Experts of a small language model.
Training: a variant of SOAP for the experts, 293M tokens, 8948 steps.
Below are experts of layer 5 (counted from 0) of a mixture-of-experts language model. Rows are named router (the router's row for the expert), gate (a neuron's input weights, with its number), up (a neuron's input weights, with its number) and show model dimensions 0-255. Each number is 50 + 12 x the weight over its row's rms, rounded and kept within 0 to 99.
Before each expert's rows: "mostly gets" lists some tokens that are sent to it at least half of the time. This comes from a sample of Wikipedia text that the model never trained on.

# expert 5
mostly gets: " million", " Roman", "0", " B", "2", " billion"
router:52 49 45 41 41 76 66 42 44 51 34 67 56 55 73 48 55 45 63 56 68 21 44 61 33 44 43 62 66 41 51 59 43 40 65 21 48 32 35 60 34 59 42 46 49 62 83 41 50 63 69 48 52 59 57 47 53 40 48 70 33 45 23 49 43 49 37 35 34 62 43 48 63 42 54 37 43 41 65 48 42 70 55 34 42 42 53 61 36 44 45 56 51 71 40 49 37 61 70 55 55 62 42 60 65 42 59 49 52 26 55 54 52 43 30 55 40 38 48 40 49 44 37 48 41 47 57 43 49 53 50 37 66 47 52 56 40 47 54 44 61 51 54 42 49 48 45 46 63 57 65 47 34 65 35 46 37 29 48 23 65 40 72 51 51 59 36 42 56 35 37 68 32 41 26 44 64 63 32 51 42 68 61 52 61 47 39 53 36 78 49 51 43 22 45 50 49 28 55 37 46 64 51 69 67 43 48 41 60 44 41 39 42 28 48 40 42 51 44 56 40 46 65 46 75 52 89 60 55 47 56 48 61 41 59 27 51 57 58 52 54 32 30 51 56 55 37 81 57 62 38 65 34 52 63 71
gate0:57 29 55 44 36 55 61 79 28 36 45 56 38 52 61 44 24 45 50 53 66 45 57 55 52 48 47 60 69 44 43 73 53 48 45 63 45 53 70 53 41 50 67 37 46 52 56 28 38 74 56 66 66 48 53 45 53 40 38 71 47 61 40 20 35 53 47 47 54 51 51 57 48 56 39 59 57 34 32 66 66 49 38 44 68 61 34 54 70 54 51 39 62 68 55 74 43 54 71 39 51 52 56 35 61 69 35 49 48 51 39 62 41 49 33 60 42 45 34 43 59 59 48 45 65 48 70 68 54 29 60 40 53 50 43 58 43 55 70 39 31 50 35 35 18 34 67 55 69 48 52 48 58 73 56 40 56 39 53 60 51 26 51 54 45 73 52 40 79 64 67 65 47 31 48 37 45 58 54 58 39 69 56 44 56 43 49 48 58 53 63 69 50 43 44 50 34 42 30 60 31 65 28 49 63 50 56 50 53 53 61 28 36 50 57 58 31 42 67 38 49 38 52 57 57 44 67 50 67 52 71 37 70 43 42 69 62 74 68 48 75 45 60 52 50 32 40 49 37 52 67 55 39 43 53 46
up0:47 56 33 52 66 38 46 22 65 45 59 40 56 41 44 64 68 42 54 50 35 57 33 52 59 56 59 29 42 47 58 25 41 49 45 43 37 39 47 45 51 58 41 56 34 40 45 54 62 48 44 23 50 40 57 47 47 54 41 33 60 41 59 74 60 47 54 48 50 39 57 50 63 51 60 23 44 72 75 41 23 54 59 44 56 31 56 54 27 44 44 59 50 38 50 30 52 46 37 53 55 48 46 58 34 38 74 50 58 55 78 44 58 38 41 55 50 54 55 38 47 40 35 39 40 73 56 27 42 46 53 44 32 45 71 49 43 54 30 54 80 50 68 61 64 67 28 44 56 61 49 39 49 42 41 55 35 52 62 25 41 40 66 52 42 29 49 58 31 36 19 42 46 56 47 52 43 56 31 44 47 38 45 60 60 67 51 43 42 43 25 36 43 42 47 55 65 40 46 41 58 39 66 44 41 50 53 39 35 41 40 50 52 24 49 44 63 57 45 52 40 48 37 46 63 42 35 32 35 31 19 60 24 54 64 38 37 52 42 54 38 51 69 46 36 61 49 52 53 38 38 55 42 31 82 62

# expert 21
mostly gets: " used", "ised", "ized", " designed", " developed", " wrote"
router:40 34 52 31 45 50 58 30 55 70 40 76 63 52 56 28 68 39 56 46 60 32 37 60 33 23 60 54 69 47 45 69 46 38 68 34 61 31 48 65 52 43 48 44 41 61 65 53 54 62 46 42 49 56 49 55 49 37 47 63 22 54 35 43 36 71 47 47 33 60 51 43 63 41 52 37 54 42 70 50 42 57 50 32 50 50 67 71 32 52 52 43 61 62 38 43 50 72 60 36 44 47 39 54 68 40 53 63 55 40 61 38 49 49 32 69 47 41 50 40 29 54 36 45 29 66 64 46 50 53 50 41 61 45 35 43 34 54 49 44 56 58 57 34 48 46 38 64 67 64 51 48 33 58 35 42 60 30 43 42 64 39 66 55 62 54 45 49 59 53 52 65 24 62 47 47 63 68 41 33 39 43 47 61 72 41 55 45 56 79 41 60 39 34 21 34 41 44 49 19 31 68 53 54 40 33 56 24 71 41 30 46 53 34 54 41 48 29 54 58 50 57 54 50 52 57 58 53 51 39 61 44 61 52 60 35 64 70 67 44 29 30 27 54 46 59 43 60 51 67 59 45 36 49 56 60
gate0:62 63 57 59 54 23 60 42 63 73 48 64 40 60 56 39 35 52 30 53 51 52 40 55 35 47 59 38 54 47 54 56 54 33 32 47 41 65 62 71 40 41 34 43 67 40 30 43 33 59 42 34 36 58 36 62 46 41 60 45 40 57 48 56 71 41 46 56 67 40 39 37 57 44 69 46 39 48 47 51 57 52 56 68 62 68 33 68 41 53 51 42 29 64 57 62 45 36 58 30 57 43 48 77 39 58 49 57 47 60 44 64 81 43 33 40 47 67 45 62 36 48 48 55 47 63 41 43 36 68 61 53 60 65 23 45 47 65 54 60 53 43 61 34 44 31 40 72 49 48 33 54 55 47 53 48 39 55 55 48 70 49 69 51 65 47 56 43 47 45 32 70 35 34 67 55 63 71 58 68 33 38 59 73 45 37 49 58 63 36 62 40 49 52 42 31 47 76 60 63 21 61 36 45 31 30 72 58 53 60 38 79 44 70 63 49 24 47 35 49 45 53 31 51 45 33 49 64 48 43 49 48 42 64 41 49 45 42 54 57 51 33 54 38 48 32 33 51 43 46 47 65 37 39 70 50
up0:30 37 67 44 62 41 42 74 58 40 69 31 50 52 55 55 39 61 50 45 52 63 67 38 61 62 37 57 47 48 39 33 56 65 58 36 42 43 50 59 46 39 57 56 38 60 57 46 69 37 74 52 65 50 62 35 57 52 56 40 55 46 53 47 47 61 43 59 60 67 62 77 53 50 41 57 62 58 27 51 47 42 45 54 52 35 41 40 65 46 51 36 53 41 39 51 59 61 37 66 53 34 42 33 48 40 61 37 43 61 49 21 63 32 28 51 66 53 46 61 61 53 44 48 73 42 55 44 60 36 52 76 51 59 57 43 49 42 58 40 48 36 35 38 55 62 33 50 47 56 58 38 71 30 69 44 47 54 54 47 53 51 62 54 41 45 71 46 42 13 58 46 75 36 50 52 56 35 57 36 46 57 57 20 57 46 55 32 22 49 65 59 42 53 52 60 46 36 33 62 63 46 60 41 41 46 47 53 33 53 44 27 49 36 38 55 62 75 56 44 47 64 31 41 82 48 36 37 61 70 57 65 48 18 59 47 42 55 60 53 67 58 52 57 56 60 37 54 55 45 65 66 55 25 31 21

# expert 14
mostly gets: " be", "ings", " each", " members", "ians", "ions"
router:39 52 39 34 39 54 62 53 63 59 47 59 52 65 78 54 63 24 54 45 51 36 36 56 33 42 43 60 55 60 60 70 49 58 70 58 64 61 38 75 46 39 51 36 37 58 69 36 40 51 40 33 43 75 48 50 33 45 30 63 47 46 41 31 33 56 46 58 49 68 49 50 49 36 57 47 50 42 71 52 29 70 47 38 45 38 56 54 42 47 37 52 61 70 35 54 44 64 60 34 53 60 34 50 54 44 55 71 46 40 60 43 38 49 21 58 59 46 71 48 29 55 41 31 44 65 73 40 58 64 60 45 65 33 32 46 36 55 43 52 57 54 69 49 42 50 33 41 82 36 58 61 41 51 46 40 45 52 59 31 65 35 51 74 68 60 37 48 63 41 26 48 34 52 27 44 75 41 56 56 45 57 43 56 65 33 66 33 46 68 52 61 41 53 30 45 45 51 41 47 40 66 52 58 49 48 41 43 55 55 55 34 62 40 68 38 52 28 32 66 47 52 62 38 55 53 46 64 59 41 66 49 61 36 40 28 57 62 64 45 30 34 19 50 51 57 39 53 63 41 64 43 42 48 57 57
gate0:56 44 39 66 61 39 43 45 49 66 48 68 56 52 65 55 39 62 50 82 29 61 72 37 35 42 59 34 33 43 44 55 54 59 62 60 24 46 84 53 34 43 35 72 53 32 33 53 54 81 69 42 66 41 42 45 48 31 47 48 49 37 47 59 52 34 51 35 57 58 52 57 54 47 47 62 49 57 52 41 34 58 59 61 44 69 30 56 61 35 55 51 50 58 40 41 26 43 61 50 57 51 64 45 59 32 62 58 33 50 57 70 69 57 44 46 61 41 50 52 30 49 50 38 40 35 58 38 61 67 58 46 40 51 52 57 36 49 47 48 65 47 51 35 58 58 75 47 45 38 53 53 38 58 56 57 48 40 43 47 31 59 67 55 41 71 57 42 24 60 62 68 59 51 63 47 59 75 38 35 57 62 52 46 61 46 40 54 44 75 56 63 48 61 49 42 34 39 32 40 69 58 16 50 72 51 60 42 48 43 55 50 45 69 33 29 46 41 47 39 41 50 60 49 41 29 43 57 50 54 55 60 71 65 31 23 45 43 28 38 44 40 46 41 21 36 43 63 68 39 41 50 53 49 31 58
up0:46 43 51 48 38 64 55 46 43 52 64 62 76 52 51 55 27 63 49 69 47 32 60 50 56 61 43 49 48 77 38 54 50 35 47 41 62 45 51 56 55 35 38 69 39 38 55 45 68 36 26 18 43 57 52 66 49 43 28 33 40 29 49 50 50 36 57 72 43 33 53 73 51 52 53 59 46 32 54 41 58 74 69 40 19 65 36 40 60 56 60 60 46 55 39 52 29 46 47 39 54 52 46 30 43 46 51 35 49 58 41 49 57 59 30 22 26 36 54 42 53 43 53 35 46 72 56 64 40 37 42 53 39 61 42 59 44 57 53 70 29 32 53 54 45 50 51 48 57 70 63 35 47 64 23 55 82 47 41 52 48 62 53 50 34 50 54 67 61 42 42 60 42 52 52 35 56 32 39 57 49 34 49 48 42 59 13 50 54 62 46 33 57 50 55 47 27 38 47 48 55 37 50 58 62 54 64 43 35 26 42 52 46 56 66 50 43 66 68 55 45 63 34 65 49 48 47 55 40 68 26 60 42 56 51 51 65 60 33 53 38 60 79 35 43 64 58 49 44 70 43 61 57 41 47 47

# expert 3
mostly gets: "ac", " I", "|---|---|---|---|\n", " sec", "ric", " Dec"
router:45 61 37 52 36 51 80 50 49 59 52 56 50 57 71 46 51 50 50 72 50 37 39 47 47 38 47 68 61 63 43 59 39 27 59 49 55 33 30 61 44 57 54 40 55 63 70 37 48 63 52 32 54 67 41 44 22 36 40 52 37 52 52 49 33 51 26 50 36 69 45 60 61 49 65 51 45 43 44 50 37 67 45 30 51 37 55 59 39 47 41 49 49 69 41 52 30 57 69 39 59 76 55 60 55 50 61 44 42 46 50 37 47 37 25 55 60 37 67 43 55 52 47 26 62 39 43 43 54 57 64 40 76 52 64 40 28 61 47 58 66 48 64 36 39 38 27 55 63 62 61 52 64 63 55 37 45 51 49 37 57 44 67 59 61 62 43 41 71 46 31 59 59 67 36 41 54 47 43 46 36 55 63 55 57 38 54 51 37 62 51 65 38 43 40 55 25 27 46 35 55 58 65 55 77 30 39 34 73 52 53 51 59 51 62 38 54 43 41 63 49 64 49 34 58 54 66 58 27 37 63 35 62 37 61 24 66 56 55 52 49 29 39 79 55 67 40 66 59 45 44 50 34 34 70 65
gate0:50 38 39 44 52 56 60 61 50 60 40 39 63 36 51 73 47 41 46 36 53 73 59 40 56 59 75 69 52 41 58 46 60 23 50 53 72 48 43 31 65 66 55 54 49 73 51 53 33 66 44 38 58 63 57 64 48 46 47 52 32 50 57 63 51 44 54 56 58 64 57 27 46 21 71 69 47 36 48 52 67 71 54 54 33 45 39 31 58 51 47 38 49 45 39 65 48 46 62 34 60 62 62 50 36 33 55 38 36 36 49 18 45 52 50 46 32 47 59 45 45 56 40 53 53 30 60 43 69 66 52 51 56 69 74 62 43 34 45 68 64 59 61 38 30 41 42 51 42 48 65 38 36 80 72 44 52 71 27 36 50 54 37 43 57 58 60 83 30 56 40 50 34 50 40 52 49 65 37 38 48 60 55 52 55 36 73 40 55 47 40 47 44 31 46 26 52 61 58 62 46 49 67 51 47 42 48 59 64 73 64 36 39 51 44 65 35 40 63 47 39 54 54 52 62 50 61 21 69 68 31 35 44 54 46 39 55 46 52 58 46 51 48 54 58 61 34 56 54 37 24 66 50 45 43 50
up0:53 60 48 40 59 66 56 55 50 52 35 70 51 64 51 57 45 56 52 54 38 52 73 53 39 48 74 49 42 28 34 59 55 32 58 57 42 48 60 59 45 40 62 48 32 46 55 43 57 46 54 47 26 37 43 55 65 43 49 33 34 72 54 65 21 63 51 57 39 77 47 28 47 45 63 64 55 49 67 63 40 39 38 61 46 47 31 27 30 33 33 36 34 42 59 54 59 43 43 50 59 57 47 52 38 55 33 51 44 59 29 40 57 42 50 44 44 60 56 49 37 42 39 41 32 52 39 50 51 64 46 39 44 59 67 64 58 61 71 47 64 33 60 62 20 51 33 47 33 39 65 44 52 65 54 42 64 56 35 38 56 19 45 40 60 51 59 57 31 71 35 72 41 45 30 56 53 49 62 61 52 56 54 58 55 49 62 63 33 63 45 55 33 34 56 49 51 84 59 56 35 48 61 71 69 43 38 47 69 61 68 61 66 35 52 37 51 52 38 50 28 62 47 52 54 58 74 43 43 66 46 59 68 55 46 47 58 37 41 68 58 80 74 61 53 69 45 64 47 48 48 60 53 72 40 57